Experts of a small language model.
Size: 8 layers, width 192, vocabulary 16384, 75.7M parameters.
Experts: 192 experts in each of 8 layers, 80 GeGLU neurons an expert, 4 picks a token, a sigmoid router, a shared expert of 64 neurons.
Training: 594M tokens, 4533 steps.
Below are experts of layer 2 (counted from 0) of a mixture-of-experts language model. Rows are named router (the router's row for the expert), gate (a neuron's input weights, with its number), up (a neuron's input weights, with its number) and show model dimensions 96-191. Each number is 128 + 24 x the weight over its row's rms, rounded and kept within 0 to 255. Numbers have three digits each.
After each expert's rows: "gets" lists some tokens that make up at least twice as much of what it gets as of all text; "comes after" lists some tokens at least twice as common just before its tokens as in all text. This comes from a sample of Wikipedia text that the model never trained on. Tokens count by the router's weight.

# expert 43
router:111160105103103135166180094140126108127137151137170106109078087128118142137134173103145144085110120163132146151121134214149108106118181122171112123130181139139127139154143135154119132120114130127128139145134127132137137131123071100108127128110121136131137137132087078139115130099173086155
gate0:152193131165155158171116082121078118152133104109175133146124118154099121124083140064105103098110091127112114083093153133133099128167128176132085148129156138147114166102129151134129182140085135097120101112119099195137155157098137169100128093120107169142152158125127146103140132146135126140
up0:144144158157128114134161149095114122140070139130133108104119184128110138142142123130177123146123153128146201148118070125149168128120129097126147150152118103110137117147123144101134138145135125149162152148118149113134085110138135089155125145107140128116134124099137150153117094135134082124
gate1:095112133089116104144183108116138147134142155167162088144138166147149122096142131144143114129117120139194112149143135131110088118147140132133125156106140120151126129147132149149115105160145150145130133121140120102128132138154097168129113078137178151160148150122122084152145084172158104114
up1:139141168171119100108107166116117161145154117116084118121115151124099135116106112126083137133130151072115124125099132127136114113133102097147139074148099153107141140133095094100102177111083104128141143177130097124182126131099149123112108173086096101109129080111140171126109150107128129080
gate2:160142120098083146164144132130139118154114122160128083102095116136124165171131141108145100096114148175125101116148147179121081114095185113141093164189102111158177110144152141120148153138172107152120142097137115122136137141152120171133122125128170124167130108138139114132122193143109118160
up2:107105134148155130095112120129146167126173146094137169169156158127125104099121101180099151138149098063115171140126104075123168118176088137109156095078145138108071119116118094153145114117088141118130107158100137144150120111113122099118142138127078128103121144138124133125140072126149130110
gate3:156164121115097125139142144140125116137091134146119152120157084120139152126119169119108145151106154096176102137131153158124141136099105122125151109127159147158148062137135136168120098147120107147128162092111143151116113146109155161105137122130129085118139098138170153127127097119136101127
up3:103088149152149118103083116114156130121133101067131087125110168129149105139128095142123113114164114138109152140143099110137121117171145101120130125119093123102132199098119110109119167121134133144137116141148126117159111111163084100134114165116154177123107136110114096129134181127136189123
gets: "un", "in", "st", "dis", "inter", "ex"
comes after: "a ", "the ", "and ", "an ", "of ", "to "

# expert 151
router:095109121105144143104125119113099112149117144134157160069117117163177131113116153121110156102129149154114118066091126166157134157115129077149124112118135151130116143100125138124074098156115115122132144123122143156115129151121109093160117103145126117136139126120160158146133088132128072089
gate0:148174077136142163124133091126138133145135121120164155106048130160161108120165174102123153115118162189105154128156114173163127125115118082146126140149170099105096099113133148121136157122108146109119124158115124168117134161108141167134111184121123135176124138147120168146114119144142158096
up0:132208099117107121139109147108106115149107126079124120185101116132144152133137146139156108102160162117110078135162170134148112107137126108155115142107129091142160090116116135146150091112143154104129137119143117135140118155119103151170149112159156104104110150132114162136153099146135169107
gate1:113141140094107136139103082165098117150141145129135152130077138110115138104135134126135127141116114157129129082116130150139150187121137147159117106072113129095124129133090156091118147094161117125115129150110137126087097167108133139125169154103157129115191123112131149126116122126119113106
up1:118119124147134125151121114117116139137132169089108183110106131123122123105120135178073145068145135121116122111119143105144132136106121100153145151120140176168155123122132124170103094102105107148120138159083098155170133126110107146159138114097095167125116129084164138136150146097127091171
gate2:131162093157146139097149179116121125128069134134134104096120088146173121130164188104080107118158125164118110148143132127156124120085138106148139139109153118101192161124154097138126127112121142078137125116168111138103150085125143125165125154142139094136113119080132100146185126123154116091
up2:113141107173168121123108131096145086100114126107091141124097138148137145140145155152128089100112125058132108163086162119108144131194105152181152113161126135114167131151130168151127081143136147117129109161137134133128052105142134146093122122152131105101097117128133150085126102135125136142
gate3:107121124129136149153077127133132106147133160092154142088152154152126140151132066128140133119147177136118173128142126099126109131087127141134098090117102125035091133112123156137112162186113097171112090149147129155145143142164101116117126147128080144139106117106143145119121127116113127141
up3:174139110103118114076191087100133128125121106155092099151105127132086101122158152144122116113114098082119097095119129124132169129171150122139121136143125151190128101131128110152140091123131139123140168122139101112138158089140135111106160117124123111118158128132148157153130088094130109103
gets: ". ", ".", "). ", "., ", "&", "C "
comes after: "E", "St", "H", "S", "C", "Sch"

# expert 50
router:119137126136147146143139107132162102156124140130176160117101116105105125117141139117137159082134151153127143141122120145139167128107138124130118084118169148131077209111120142142106130188118099146146117144138134153161078147139123135107077130188143134145113153136090142140135114123113103122
gate0:101107118150085084163125146202149147101130113111143128077153108148124101086146203139163140106108132117100149123127165116170153127137126084134126134103151166150107136154142138121119136135098129112090102130130147141154082126112116116138120104150115153143133139121106078140125133119112087141
up0:102129118083151164135128074068139107121156143169127126175121141095114168135128122106094113130145112153164134097120098130134101145093163144120123130125130106115158106111136117122142128137111128156159129151126107090093166099150130143120133139121091114132146120149161141122099110136132176085
gate1:159150146171157099091195126155177098126129133127149125128109127091127138111087120126134165145132111160126110110124149137159157140128141174108139163129113134155131125140116158129128101123156151109106104133150175119143091118125141115167108125150103107125136139163113144124136099115102148152
up1:159142148172168117150164130185153116122119125108145172162128158074125118102084098127114134157096085144113118105119142118158145135128136158116138155133098124127121124142112131110139101142135147141145124120147140112156089153113101122163101114154087098116159136137105148151152077135105127141
gate2:129100100135125124087051082110133130152083119145127170139144135151114143137117082121095175103167107095126126148100100122101129139169110090140136094119106130152098111103139115146131125196136099129131138145120105140131134122141160115125118131155139124132110127133170080138132087153129105160
up2:090115104139112095110100102122124111141091112141144167108151129174133111146139125105120137104177151109102112156100095111112108114153144116140121087163116096131152111128158140114145098142089153111128125136138124131139168161107122147121137135098157139166088129108162095131129123121156116075
gate3:124132137155099152157138110094143147061140103092131126134141122111099149148146165057113088124103117120116145122120185172115128110125175136111117130093159100123128120113104132139161138113108101148112122135153131126156119171113113138154158142183166123132137136124115114186161131157143106136
up3:138129118157094148160133138120135116112136134126133148140111126102094157131126156074111088147101132115093124129114156173099128108129145128105097167087150123126124133139095145130112139084106108138110140137127128151139095158121068148101139151191150138148123105124091120194146133138144120127
gets: "-", "–", "/", ")", "+", "−"
comes after: "1", "2", "0", "5", "3", "4"

# expert 15
router:121147116102144160139125147115117126129130132126132088092076095143146104136125087134139136120145134135129208124127132170135108132108109124161127093103149156142096174111120127118098110167113135162126134132128135132135094186075096119129130077153149140126146133115077125138134094132114111111
gate0:084116074066128136115070109073150079133089106150132132108120134079168141141120110161124091108165132154154122134126095152148144080144107148128144137136116119128114163123147147113126091180139129108142163119137104094187103181143131149084135116128172151155111114098130134149081169087160170113
up0:100107091085100122132107158126144038109141075131134148080134135088146092157152159136127097108149148152156103142170108076159143107133102160134118116160124143117113176118121121136114068143134137119163132115173130105132119140115163138111151118132194122140153136115120127141124126093150171121
gate1:149134087113117205116173138111129107097111131124117152141137099083128157120121121109127127117147160134124123127110112111151116110141160119138110122176118108131178115157112120047107145135120120094124078103139127137067158121136113119114118108134147157143133146121139115108104089158110109092
up1:149130134161155144131164133167143122123100149134123118128164099097114116146128139131133117164120167153148105136138138122176144146163121092134097089177103158141188116179108138066118145116094157128104123079110107171063135135116121129108090130140134139114154152159133125091101108124130120097
gate2:089140147146091107089121088131144158096133129175141135074121122107158088174137150129114120144106120142115112113122138148115137160129118131155115107121139100145077115111079143144138116165127098131148108144136140106157139123129125112120139138149115075099139113117094160143127138115096095167
up2:105177152133119095112111112120126161108136127139127129093132129143153126148104103130125135159128142132118130102129142146108112113115106117165112109122132115132079123081077123126116132133124093120135125147152148117158128131158125126093170134148109104107133134105101157117157136125046136152
gate3:126124097083126141178125141104135131097092122105165150145106146073145147152182153152113121137128107104177142116110136103103144142090147135143123133121108176139129182133135142075129124142115109134113119120099086136162121180107156127135116106107124124116170121137129142127096103103152154134
up3:098137117122090089129140147127139109127131139116161138122187127120143098132155128131124074189149109086131113136100160157123122152115147105123143123111158155147115106102080138107090129134120116141111120154133087115157129132137112146137129118127094066149123127149145126116101113153140127114
gets: "the ", "rh", "awarded "
comes after: "of ", "in ", "at ", "on ", "for ", "to "

# expert 136
router:092179123098145145142115158130105122106136143119129118078089142117127132116114129141120126086128139120115143163094162167123152117103150123157144098115147164153099140096128079143102128104133142142182175107116190123145150120137110125123112122149122106168114142129124124141160116138152105111
gate0:162108114158097127103123124094098162127116119140114130103127160142132128128162110132145163089168107129148104113106131115110035156102158135109104134083196151132123130121104105136111106083113131139102128143152148137136149138115110172130148105160119120112120124089116147108139155120118081153
up0:151088125152085122121099120106075170092126114118116121108145128121136118144137109161120153117139090140135099144109128144148077157116126102078122147112161160098099153118109076112118095104153130116108138092133138092111151118159083159144159123118116117091086136085113138099136148132127080165
gate1:173116100090117145111130122159109130169119129137068144134113131119137139163111140115142122129156145129121130098063141184183093141113131144109138121085118120163134098108096161088156100127125149109113110150097129116098118145137151095154150139123104141134125147110060111174143119126152116124
up1:088152179164139137154118152149157127087122177121095126103172140141122104110144121142155115149109129117111138158156110097095151130105134092155128117116138158123106130176161100125123119154099146146125151121119122134144102124115121143075157101118166130114135095160150141113155125129100135120
gate2:157185097110111152124097124141108104117140126116180143152085185092116160113114155134175126114114151137141149137099103154136116134123139153100145104146104116114097171148140115113138103129142110153106166115121158160175131102130110119139127124167129119127138079112129158164139107084186136078
up2:139105107135119139102135111108155090109130161130127139155142182148111112134150127174144114115124134117135178086102113146078124144133143171129156139143114154112105148137118164108158148110121098165062138168103116134192116156120086155108096137168145149131137073139111157156104127088151123139
gate3:117133113151112112143092128106133123118078127116128141103133113137143171095132109147123132108100146116108128187191138110101143084109147137128123100157140151177133173139129117187099115125128159152159154147120160127149162146147121117158136113111122175140108140154120142109121102173129106106
up3:133130138102148156120166131135104133133149120135126109140134156114141103169129142109137123151147096130140133056084116120159109153150114123131117139092104128096113115149118150097149122140132114104113106112126095107106121112111142143116108117145122072114136116071155137152143145094122129144
gets: "– ", "— ", "- ", "–", "—", "? "
comes after: "| ", ") ", "\n", "medal ", "\" ", "6 "

# expert 71
router:099168111095142107107133148120118109142123095150171131075139092121108102167138152115128164117134132140106156148114158139165132154133140091196091092042151127149092154126148111128114131119097132146141102127096155155153120114134152125131117166183106114113112128142129118107126124130117127146
gate0:110132095107109137095139124088123154113146164115108083095120139123129158058128135120151104121084068143131099116140130138105097126119173169076114122140119118122103117108127092117088191110140128152153112145149147124110091141129125162128125152083114095145113168128143127131107101144087175142
up0:149140131136121141126101167147148138161105122115097123141143133099130091136133106133141116102117152140132139113133145153120194104093123125202115166167141117152119132141133143090152097168141090143143149127099098153113150086122130091121141104171136145121167105170097162126145135107126128117
gate1:121155144124129168137045123125150138112127080107193117110136111133097108117119133129124140091160150120145120164153119108104163156093140149154149112119167102106131150090145124155119103118137152114158096112103138118131122066126164129108142154164115155110072100133125152105110122174148135134
up1:082113125110110144100109123180116137130155117126149120121160119169090137108106105106094138116148166149123117131151153115093139090064172138117132125104133095077124166094144116130154123135105113155130084090148112132133109075146119092137098149145122161146095135151088169111101155171160164093
gate2:111151156118118106149127128119121123141146097123110135103192125136099112110128129127162114152132159102108178140083107124159138119104123088122098095039133160095123180137141127126151123102138122122105154121154138094168117166123082123119111121160131126155118141121109146103143114175113094148
up2:108135143108161099132147116119131126132145102160132154089190145126097111128120138121145088156163143092117144115103109138174121132113116070128113120050146171113143165136152115121147105114143119142119120093147135097149111139128094124130094125175139144139102165113091159110107139194122094149
gate3:125130092111122109133098110122160103123104100122144122056134145183105120153156120120123160126128116110134149116136119139151144143119112142143135109110148141143135125116138134132121171102075145131099123120100176118158095088109182108134118099155158107133126144160115101083142133160122131137
up3:136118080108098126127126129131185110123100099136146110065133136176090100154157113117112184126119118111129144121137125138164141138121133143151138103106142129131127120130148135143134158091083140119088085105105145138160116107106186132140108119161147106147122170149120107111118139169127139127
gets: "=", "is ", "born ", "• ", "″", "known "
comes after: "- ", "\n\n", ") ", "is ", "(", "American "

# expert 86
router:119136150134102159121172110130111101144092130107140083107119149143120099144136138132147128085145122142125159158064106147126129133128132131137133090103184141165128150155101158142092113158085132121180113108137114145147116155074125112123110123174142163093139148157141125123155129116132107101
gate0:135131132117136149132121086142086089148101144092137136113112143144159116173125093115142183145115102124133121126109117143126117164124130155134111163116145099117087124112130143124109113119121108097128117122118104145132142100104126110111113149126092200149134098106157128179062082130126088156
up0:127178133111095116133106123124121120178146138119097130158111104098168149171151108091137137093148129159139101150117141159105101116125084141176099108130120115127064135127129163139092128117123103109162134155122118136142095126108169122139145139149165163096140127095143120164128146133121074168
gate1:118140140167138143104121168131098108103109116134171143120132173115075126151140116140127137107111146127124133139150170106082115176136151127113090090154130154173105101160109113141138095139134094121146137176100183101142130145119137194124099124158137128160132140117092143160109110169139127137
up1:106124141146122108139156081138204081153132139123089093130168113110122100113150153110129098132148139124105071104117109127152133071147156158169139110097138116096119127080123150125131146118110123142115093073182101127144132135136126109083130102150151139148132109131176083103131138116137116084
gate2:144146130094102120143110125102114132158159137117110113130113112119101175108192124140121164138111104086104103069110123123133161146122108125079137104127087088105124130133138085145073112112126156087148137126081130144167140155093119100162123122108114129102180124100152094171122121113112091101
up2:121108136108066142117113148102151108131076109150100141118144115128128079147081142116124107124137095132140125161153156123111150147170183130152111137131124122111115126144131103119125146144109113153090157162148136156075123091164123140100100160105139155132115113127130123130137128095140125104
gate3:155097118132131136132162133148122125113113146141089127127135168113139186121142105144184156112122121161133121178110134158106117120154164104102131129156137130181162114109162116139174153157120152140111139118113092120070152138118130130165132135104067145082099134132171138083139134138131079120
up3:143110111157148102128117117145142118124174131121167148119126115136102110134135136102121162132121092120114107109115138153128096144116160164101160126130123107118087157141101121154073116091152102160131111143141153099134147157160119130107164147139142123164141172130101107139115166101116144117
gets: "s ", "'", "\"", "' ", "s", "′"
comes after: "'", "’", "0", "Women", "People", "2"

# expert 173
router:094125128095135151118120119112129109130153120141179099101092094084139105126130112146140148096144127121139201111121134153160140149096107120148154103084148160157093190124124123129108124157103137144139118147120132139133109137101135114138121094158134110151136129126100106126116098150144107097
gate0:090136138163171133126114160112139086110138130177098103108123121075116128123114120179157161109150154124124153136113143119165148171105101083132159170124097119144112106132171117150165158112115100149160103123151109085109181112137081171126120140138098116124118056150117109103098140105152108092
up0:114161122137143137164109155128104114134113156184103148106133140139112152115101137185181173107132133112132139129105195141147167130120123115123192155121098128113100111123174118133178152099124106154149114160123112099123136084156093151136141137142083115116108058129134136135119148128134122121
gate1:123142109133133130104173117124102109095154135115106100137115116129130151106119108127137148089082171167115131124086111144120156109061126126125136136135139148117101161135139127137039119182118128094149126129122114136086129173142093098128139108126131137140125136092149129112126136136133119187
up1:105144143129146134140082138132162155160107131176182154115175127090130118115136120132147127141170081100123142120137139132116097141152137119146143168141138083158142079122148113138160147119137122150111106167131139085143146117122146146144113140107104112133130135151150138126133119136155111063
gate2:120151183141110123079147087113171124137131129134150133097104140122136104089114156144098136122063122103111105111149130124129124127167119121158111156118105151106119130114176183113150126155150135111114077140122101116142107106101132148098135149135148148122111155111139123129113149121163124150
up2:141130120133068087151118107184104126137121105112139104139153146135151120114163112108114124101142145141114146165099103135101126095103106139109152095152180133117182131114106142160072147129083131185136152121129134112129101153111127123171128131117093130122161142141145150149160130150077135119
gate3:162152124116095163124114110088137116140118161135155163086133134075127157133103119173112119154143111137148114086086125141130131120147115159117111151132121118119139135139129145113109086120138128185118133128110119156140110139159143094115119172140136133111168128149118137096090123121126090138
up3:106132154115139151129130124127143112159116134133169124120134122105169137135114124187138122160095110130106110139104112115145115135118114181103089119120153134117181155144077108121142078126104103136098153095101138181130084147147124090126085147140149150092152091173136127113102134155117115145
gets: "the ", "é", "inet"
comes after: "of ", "in ", ", ", "on ", "at ", "for "

# expert 119
router:097124092078104127127115161138109111151110136142141134102116117122136086135137151145134157050125122126077188112128149138139129121105195124148108085100166150154127138124119137114122120141102107089169152125108194146149139158139099101108128120121111117128109138116092098131127153176104138132
gate0:091119133143118074099093116139114130100112097166140135141111135122149139128137139162120181110136164103159154105122087166129094098139179131160097135138133116134139123141133132073109140155143146137174111172131171134115112151139108121166134124086157161149127142121124132144088141081139117119
up0:130128120145139147128126104140134155094146117134146131146106128130142141088110144128149188161145152072169129137117109175112133110141173133131113141068099156089159137149133138087097113109104129119151097153146130119156119153136139126197162111102166130126136144118134127116103154075135128134
gate1:112129060097117155161190127136143136175149098125125139178138115148149156117141153177144165134076070074092112128104146128124157150110152147133119120105131171141161150130113118113101151138066140131128131112166138172130124142145100125137148093100126151109109154141109127148132161161115095115
up1:130142084067116126142151153144158112171164084154132118142144118113122094115151126158137188087085106096091089125131161137124144132098153133153117174099119192152137095166094119113109147156105183128096095104148174173116111126127120104130145130094129129131126151109076127108115145147108136119
gate2:134148103124132158152136129107136125151104157101150129123130125103108139113098148115146170140134069148168118126156164129104151101139102137132163151159120124126100124104087099157134161146135093161103158128168121082128179133149102170115122131111139141125113140130141095165116156146087148152
up2:133089127090128124107132138120122122113188122123112163113125113149164111120169112116146111103127156087119148128098131134142089138100152130128097099063120140115113134120110171108137116125109128117147076156131136146116078141116156108146122140127092088155128129125093161133108125114166114070
gate3:108105074139122083152135137150139136135132117128136172127164155157114166112119141145183215087114118131148170141117125106177110109102117129068119138076103154136118131096122157143183139149124188116115145156141129117185135147130120143153109103113089112102104121140106154097120155123135154099
up3:153166156118127179139123146122132116112114139136096105126116089142151120129144121098102089102132149138124113111118150132126143124132133118180123113181141109134147131166161080130085113122141127132137128102135114121050153097125141105118137129142126149158150137104137114165156112098146097127
gets: "1 ", "2 ", "3 ", "4 ", "5 ", "6 "
comes after: "201", "| ", "202", "200", "199", "–"

# expert 133
router:147114128066112134114183096097120106170132139122147140110093074144119137135097158118108142092132140113155149135118133162146159172109130126123100095103161133116104165147134128129104113145113126153141150128085140148135138125136095113138126106134110142102077160140114148120111115121119109109
gate0:116117161124140151141120159130152169089156140122120118176160123149140142122136162134124110104114126111143100153130142105131163134142144141131108106080109129119132150118120074143127151134138148147085129110160122140153109113116114086112133131165081102127097158100193155089106131106072121094
up0:108132102122153143141135167138114115126157118133114125067167145116111130140085150177158116134169139094121154120113175134120146057104127172130112122094128137120136135115137088137113172087107100098106133110101108100150124165128097116171080101135132135153118100098140115102167110127102122182
gate1:149114137103143142187127090098119095112136151156142105133165071197130131147122076138103137114111105087074140132091087152100146117090099146112116086152118132096075114142149134156111148126154119186104118142118134119146122152133124156124118110122156148122101159081135121168168097115139102121
up1:156145132135168140123148129108119128119125157114135077148134094164126149148169128081084094120123116123071126105120108182112090133095124157152130146175135143129120115125128153150102132122108093132101122135089142149154128158121130138087136120125191131166105177105129110171140126145140151186
gate2:169154081155116165139184113140155099163103159103169139145125098132181106135125169140159104126170111139119142126177096145118147146131120131117122110115102123087097136133170113082149166140134120120133128103117128081128138096145126123126141133101128133101136171162124122168112158136107119181
up2:146153069141122162139167153135118120145115160089150143164128104111151132139096147093176128124136142115159155144163145136127142186118098125140125103103102108116097150133124127093178187151136117138145132122112151088117120107135139116141116112096103139137099164148166102128135180118117107145
gate3:140111123126115138112213127148105126119148161151184126073119118152131127111131156141128127150131165132150177149146141111187129163101163142115099166137115113123137112128112121144098110093104108144155132099100109131158129162131114140154126158137155114178158143127114129125099143100106124108
up3:091153141101120088142121078150156153129087143103128142057122176162126110145112155133117134100113134147105084116085138147121190129118140130166156089174128137145153111166121124103142102139129106131124149137084124121126135147145117134134140126171138094146148106163098103131138133134112108119
gets: "20 ", "30 ", "25 ", "9 ", "15 ", "00 "
comes after: ".", "| ", ":", ",", "–", "9"

# expert 61
router:088109108120098137120148167131101115128098143120150163113107124143141110151112122158135153081138118121099181081135155150121128147126140130163105075092172135164123152129135132082126125144114107079150160102129192151118156143133092121096117116122110152144130127130092119164117139159109104115
gate0:123111091124135150138148167091133077124123157155147142153136095137151104085146128147191133134133082104110163116153115154146144127144154153100153140074175149137105055109133137087164138135109100145147106114110122137139142104122088136110119111134112110143128125153119144119130137128134143107
up0:134116090115133152139143155082118115106121144143141146163140110130143115088163135149202138145126075105104174091168117131129125144152120130104133131076137130170119048145114117072141122144116088159162140096098123144148113112135119135122127095134134123136131104142117158114129133136132157129
gate1:129126139148074125106147089122088087135133129110166176103133133125142146126113162119160127101151144136124134124140140123115144138158139102180118131141164101162140143116182106130139115134113130139126147122145154181113134086141171089132097117123079144101107145107124148097108131119191117132
up1:127100077115137115084121133095082105153124148161136169159112116129137144118141153104156167154151117156133125137168173152139121133163140090130152139129153166137137110091129119139132122109053128132126113162144125141155122134140180126158159133095146141104104144127121080137108141155136136135
gate2:110118136153106131154141143109126149120138199127187120139118150106146162131124093132114142141136083114113132183117151143134159156137119132175083148128124101163164138151156122116145148181122123107149098101137126081149110163139132150126148097115093186167126136166123135120144117147142107110
up2:133109146140126165114126140131153135135150168092183109145126126125147129129122080123121144125121088124097146163095126143107135123145102141129101130132127103128175126128152144135151133189130135112137113086133117100141120163146110135123127105126085172166132147138116104118123106156144118099
gate3:145101096128128099105126142105115146146110122127132144131119118110142143129144106103138138129151112095152122137155147082130116092070097129156099146118150081148116093119134124112113130152143138141156133073143139144070125119137129149122114060118098111151123135102121126115095114121127106103
up3:155146112109120154154189166110130139115134137144134118094091114068127114153147151101132153147148126109159140130138154103112127152128124177113122088084180099120161114140103143125139114119123166126121106129115115139088126166148088154123157143126072157136156151126113123093135144139123115137
gets: "0 ", "1 ", "2 ", "3 ", "4 ", "5 "
comes after: "| ", "–", "201", "200", "202", "."

# expert 156
router:119102078124098177166153106115126115151107121160165107108127118129134135128139147093137132118141154172085145147131131150159148130149149132154107117098109197139114134171141153108118108130114158137139173075134157149116126134140088107158102109173109139153177117142115134146099130088133130127
gate0:140094169120114122074136106129148130151098139105137137163093140154136134129121107157109154144117108140111142123147117053111122121127142111132119130126113102100117167149121108107106127147155170150130092128140159180136141120131111149136111135131133169107138121120156188118104120100095119071
up0:146133124114143117152131168113076146086172107150137103113138117118120128112113168100135103090111143128129142154133105146140185115146143165109146100138167135169133115100136158150186137131097077085134151099148103114152115167123183104108128115145155090133107137124104079151141140152169160144
gate1:138141155172172120131146115113136101102107135077127113077113114111117126104114148124095143108106149168103179126119161118118158136175116163159141129155150137111082133161129137139159119116112142125110159117131199118112110181121132121130154116168116171092140162138161128099121106111161089137
up1:139152163119112159116140101125099142131100129101132141160120074152132094111148099133123121157151103111140138130140107137126137158186100131053115169065125139133109135154152167090110125158152147101122114120097117151122128117106144141126076138126122126159139099122121146142156120133140150122
gate2:139143140144086144155136109130151118129126082106129106141128082126121122155179123077119119161133084131090106115144074142084139126123112172112118115092085121066114174137132185140104156175115144188132124127148101110135137121150150114104132105126140130164159140125116116124106154169148095113
up2:112113115112173113100120142121092125123129171144115143113133166146134139113079137187147134085134180126164160137120161118177108135146145083150148147162180140191142075112111077104139097090146119071131138122109155146119121145116112149145127135129109114079105109142135141141145101091115160150
gate3:114179164148134113113129117115107129112144127140129105117132124132116152110149135131154142132117086141105122113098104123153105158131150136166139168107143126163172120102155122115163133131069123145105088135138122164134110117170124128121078104137077106134126131140144131127119144148125095118
up3:130079108114113153109098166133120128152127119159101139151131118109113104136074103116123144115134156124170136123131150127120149102121111087082126108125140124118086153141104140134106122124180135120145172136125148074118136163102114139135136167091172135156125151117115107131132127099120135117
gets: "201", "200", "202", "199", "198", "197"
comes after: "in ", "(", ", ", "In ", "–", "| "

# expert 122
router:126150138099104130171156121101152096143110102142135156091117115133114153139154136126132135097125108152094114137137141143157161139121146131161141071078178131140113135092166130102105093149168112167142126127121114133143132133134135114152072137175104145155090122142085132126122125123129103103
gate0:161080141113126116129103149150141165120107169108113139118145112086153138063126133119173149107122123110130108152104133139147119116119112097162133088111156101099133113105111098130152117110139117103158121116159127146149147111124160103108126135154125132146123102099109118155141051130086132138
up0:162078159083146117125112145149122127152108154119131142118126116089135114087097109150161128129123106103100052130142152127170143129103116124136145107102164088111130105107101107153130116107126120133146120114135100168131108112146135087110134136156120111137132106142137124160161066146090116159
gate1:132127169097155086112086111094119126140135089150101154091126083117154150104146147138186179115119109146126104127121097085144086081095147097135154124113139115103084109141120127154115109171166152141136129119131136120113101109144150200123127093130122137071102081106123142102144145102114126126
up1:160136138123155131112165140141136089067116114111147186110095133107112153120106159084127130112138127173143138123128114148096126105131128162134148128130149149108141112117114129126141090120112089121114117156032085140085122139119095129096122156145102141127086101163125156146145147099157141132
gate2:129115110132134117131159137115127111138113112153150107156138143175152109098191147188161178158102127147105147131156137109166164092144090113145131159147132164153110126087138071146071113171162154139133144084164133124131145163154134129158100113103089141113102128145139136092113129119131122147
up2:126105118119133124148132103098142115130095118148144112159148134154153100126162125167149170149101155140122167121150181122184179075144094108140135152116127141123118140107136079139067112155144141140083170101153127121105124145163141110153067123096129147139121118134156116107125109137127129165
gate3:103149132159112086086125134131171157122133102141145091110116133138105136117175115138128131113117159088167121139118117122129125125117101093131148130102130140130075159127178137129102137163134178160175106105095120147142141165134129121158097122152125129145113174133139119135098139114186127137
up3:127113136093140163169119133149064105128131165115085145135148107114124108126083147089146146110170098161119107093142154154127106138129168126112130094101123138099153120107076138129137134090134132097087122128152130149144122107096095154136169110104141104076122096116115127110163122145079132132
gets: "(", "–", "-", "=", "[", "– "
comes after: "1", "0", "2", "3", "6", "4"

# expert 174
router:104129117137134124145150135121108138206131119135113129112153137151138131136161150148152125101116135135098144119152142169133160133118152107140109098094116141126111155146145128146115138146131150134140147114122141184095142131095102127113110124134110138120115104102119123119165075114114065118
gate0:141138132171120151139129116149115109141125102120125132096133178105126156165158161123077076158092073158104163119095139118107122110128169101137118140131134121152129146136166103159136111139109152124128147127143159177128099168139139144123110148147121119167116138117161102091174093124117109094
up0:113101081123119104116143137128176113149136160134122125120141117125154124099120111162188167120151174122149176109154119041135126143163092142121142094114156131146117120119129140096130087153129143151178122129112139072123136137098115112148145115129095117114168078116137167133130147152159123134
gate1:109126110140127150127093138107135159104132081074161122119121096148096124113111107137118119120141150142113113131159127155134153168116119123097174127084108145150080107111128152100129117104154126101144158090137106162105146117111097097127123125132156094148106104142155123117132112156134128131
up1:130154152129166151120139095119109104091136193150094131158136141130131112106123143103129134165081109089106117144093108133116110111138148114112130146142129138098160134153156127123142154126103120131134115147147130115121112135126137131104139144144122165114111173111142144152147121100135171145
gate2:125134140174153134144120138153078136191127100141115122135132159151128198116124073173097138103121112097117061115123129097128101149101133090115118103153101130137144181140155115137126139126138102138142106160096154133151101156131137144108150131071165128147122144122113083110129136108100102163
up2:103095097090116158136116085100152122110114143135130125161100105131115048146163131110136149168167157134140160143122117125173157122125126136164116175116117138132118075123095174140162105114151131107100127116157118123136145079160138129142137108123111123122153127173157162119137130136153113160
gate3:116161149134138161124128132097158118180130139143118151102148114137134139144161128121104119068081137158133140191125180160116111155134160113133164144167125150145142130118129137143122133182124138149119138141104137166103135144115139155153170098138100181116128091108126145131107110081136130097
up3:122118132148143145097132140122122134152142125144115154109119147134171181163144152123092095145084151095143149146103135137102110137183091136147153126165127115121157104090112118149132110185120183125144132120117147169074121146163108163150173132124124173160137126116178157106136139138146113145
gets: "ro", "o", "\n", "N ", "′", "."
comes after: "th", "Th", "st", "″", "St", "Ch"